Weights of a small mixture-of-experts language model, trained from scratch on English Wikipedia.
Size: 11 layers, width 256, vocabulary 8192, 45.3M parameters.
Experts: 16 experts in each of 11 layers, 288 SwiGLU neurons an expert, 1 pick a token, a softmax router.
Training: a variant of SOAP for the experts, 612M tokens, 4670 steps.
Below are experts of layer 5 (counted from 0) of a mixture-of-experts language model. Rows are named router (the router's row for the expert) and show model dimensions 0-127. Each number is 500 + 40 x the weight over its row's rms, rounded and kept within 0 to 999. Numbers have three digits each.
After each expert's rows: a language model's description of what the expert responds to. This comes from a sample of Wikipedia text that the model never trained on.

# expert 1
router:469525521502457490508446519501441502581487514560553510520508488526461491497528573509512548502519526469497533506478486461496524461526454486516441517460569577502488474491526573447486509486422473547518496522476479497470488423480443507448511485508470483510500427520434453503555521492495521459549521512445496488544488560478494393446533493554515546528573408525425551467522510472555494573539
It responds to: Line breaks and == heading markers, and words inside section titles such as Results, Reception, Early life, See also, after lists or tables.

# expert 0
router:482498489407473476484496479533507519542514433501490449448474514462408535529499460479485475401549535463516534525489439466503485556521481456477507470536511515514489446479552497458522518509420475564508527542524499532537500439536441471480560525450455459476463492538530457424505538451458466540560568461482499493472551433551512477507468527505510555557556470533508464448546461484512511575495
It responds to: Final pieces of names and words, plus country and city names, such as Kekkon-en, Syl-via, New York, United States, Italy.

# expert 2
router:532396514452465491538530482564559536537512457510474498569523473465509476552507512507525527515551541467537512494467445449485500484429532489514533423508479462514548461406513584461512485559500496501503549489495479510426442493548449542453543443449437520526462433550522485480524513498453549491551548472520468484520472454490548410448466595502554534539422474563497496436548499499519426547540
It responds to: Colons after infobox field labels and dashes starting list lines, such as Full case name:, Released:, and line-initial - in lists.

# expert 5
router:515465511453419419494563519525524510489511457499532498519530467494446510544494492507519519491583579503513577546472490475463523493514503498492468457554520520539509450508508562429578554465464489586473485494493492546588541460464452522393546455464477463535440460541517496450491510463427494505545510508473473478517516451500541423530450494541488545523532497496457493520503446485548487516540
It responds to: Table cell separators | and sentence-ending punctuation like periods, semicolons, ). and ". after a clause, list item or number.

# expert 12
router:547522588475446568524552516548462489577493487515547536490585502491418531498466486476537480534548567456483501532478461489508457487554505520541522481497523629504470445548493569455508531484477550527541481509500471496517495514519419514479508468377439528518461433481510501444513483536434482533499499521423486490473485519545487497547533478491480576569496465518507490530499472515527514558474
It responds to: Middle pieces of words and foreign names, often umlauts or after W/H/K, such as Krüger, Hinterseer, Whistling, plus the % sign.

# expert 13
router:510479531463430458560511529564529478526528495529504455528506464493485506541477479483527493479546512505525531545493532444474432471483462485495488460548507518534488466541485565465487571545397461549499506473490506529517464449515435546491602446468545471497485444515530474461469548415466516530514514438499504496468502510500534433502488548580517531526563468570469541518562464444505461568540
It responds to: Commas after names, places and clauses, plus location words like South, County, University, located in geographic descriptions.

# expert 9
router:493506497460441443504465541504442447475532542542499480494453511521450489512469529533512509440493549439533543467469500463401520401528501488431496489535516465497582461520473503408524516475503522549500516581523493529516446479483445560428528496469521498473522482581432460527510532493445498541533573517480483492486514545527525508470503489555454432469458507535421448459543507455519506505448
It responds to: Stem pieces inside Latinate words after prefixes like re, con, ex, de, as in unexp-ir-ed, op-port-unists, return.

# expert 15
router:476500485455501499468468557534463543561475489515513481489532472460454534494500535524549504540544519526560599513478431396533444526420492447521461517481534555527519470482512549431494557490475466530487496500463433479471494512475467544441498451469428431521485485583454471449509528516488510537582553533486395491557521436459518518491475477570494480529503513474510474456540453526559461521476
It responds to: Plural or verb -s endings and single-consonant word pieces, mid-compound or word-start, such as shell-f-ish, new-s-reels, mimic-s, p, c.

# expert 3
router:497467532454414481533456591523505464544480521547513521493503448508472516551487455449489442530554542466526489497475460455491453501523501469440492531481458532540564487497508508458527520500433493548503515469445491561513414466475500524505509480503527488522501470522449462515526516461461510486529623430526465436606553559544555481506494605543511525541438457512528485413522501491514444528516
It responds to: Prepositions after a verb, noun or comma and before an article or possessive, such as of, in, into, from, on.

# expert 11
router:494453463465456469489492522511564447560500487561482489558560502472483598554492454469576516492523529490538473494415495489478505495532493514446458538501478552550517446469499518483493552481499447509565535464477497514459489432507480497420496454540538512551414460490455436518539539503489442495553525500483483442551531490492550502481492508532466498472534486582443526483570448468557488505513
It responds to: Pieces of Spanish, Portuguese and other Romance names and places, often accented letters, such as José, Cara-bo-bo, Á-lvarez, del.

# expert 10
router:553444509452450454512482513522540502587485489509543538489513483460402560528479465520474497462532527508562583504436475427477483498513498433546487492462553475551529472535480566538548503453428520527476431541501477501513429461490441477450561497482418482503440450555510459479540549493472443481516539481480486435524548524555528406515461492493502506568530420557515470493574439520497477545484
It responds to: Later digits in years and counts and capitals in codes or formulas, such as 2013, 243,286, N in InChI, 9N-AMH.

# expert 14
router:486448534462491455507489515515528491583477468525524490513535485471451511510517471451466521526608559471519537473451468495477473491479534470482401456558511473476495446467494617454483537452457531562518478497485454489467462452481477529477523469491478488512499492566471455514499510447390455504550499524450420463555559542464499457524526571540535530556465488523425550493546476492496438524523
It responds to: Standalone space tokens before numbers or in empty table cells, such as after Coordinates:, 5 ft 11 in, and | |.

# expert 4
router:541521543457432481526470506517502478575488495514531491510507471475455565527473491485522478486535587453528577490449468436482494457501488418488501515498522558495551487420491548468515493460458476537480499498486479488476411466510473538447553436491531458514470493518454496473564504467465508513583561505459455528493479515494529425450462475527502505501542483544490492494540496442484471547516
It responds to: Single digits inside numbers in tables, scores, dates and ISBNs, such as 55 (13), score of 4–0, 2005-09.

# expert 7
router:544524502451489503508571489578504513575526481541530511567529456551443548539487532468451472493541572474576563516446467411520479509498488517500452537538493439541527494528515525482588538402463534551548475495507477468548439508487505572468568512449448496505467480546446482535494544454458508463544511514503497444504548510457549444447512537476524483512501441553519518486516434454515475568493
It responds to: Apostrophes and first pieces of capitalized names or titles after The or a quote, such as New, U, Ha, Pa.

# expert 8
router:566509520437454465558444552563536477488446512540492560580500464493476524541534505499556491495505522433558570467462448468476470458481502501438432483516517491502542502487477497507504583457487492549532455527493425577455496461508477534500537504479477466514497516519484487493542531497451462481522526423406467438546565515540508492495480532519507510530578454535491488455533406441531505520484
It responds to: Articles and possessives starting noun phrases in running prose, such as the, a, his, its, their, and adjectives after them like main.

# expert 6
router:476478460466489546533538522509502547577479456513513534528491488446516540508465428479501499527541502478544542482443547424480488477529471428504466471494531527541495459484503558454483534510497482525509540598533503561493499478449553606490508489474493470457481495504532532452503534456522539453570631492469471505506502522532518391523461501486479501552549507532431514469481485516492482530484
It responds to: Label words in infoboxes and headings, usually before a colon, such as Genus, Key people, Headquarters, Preceding station, album.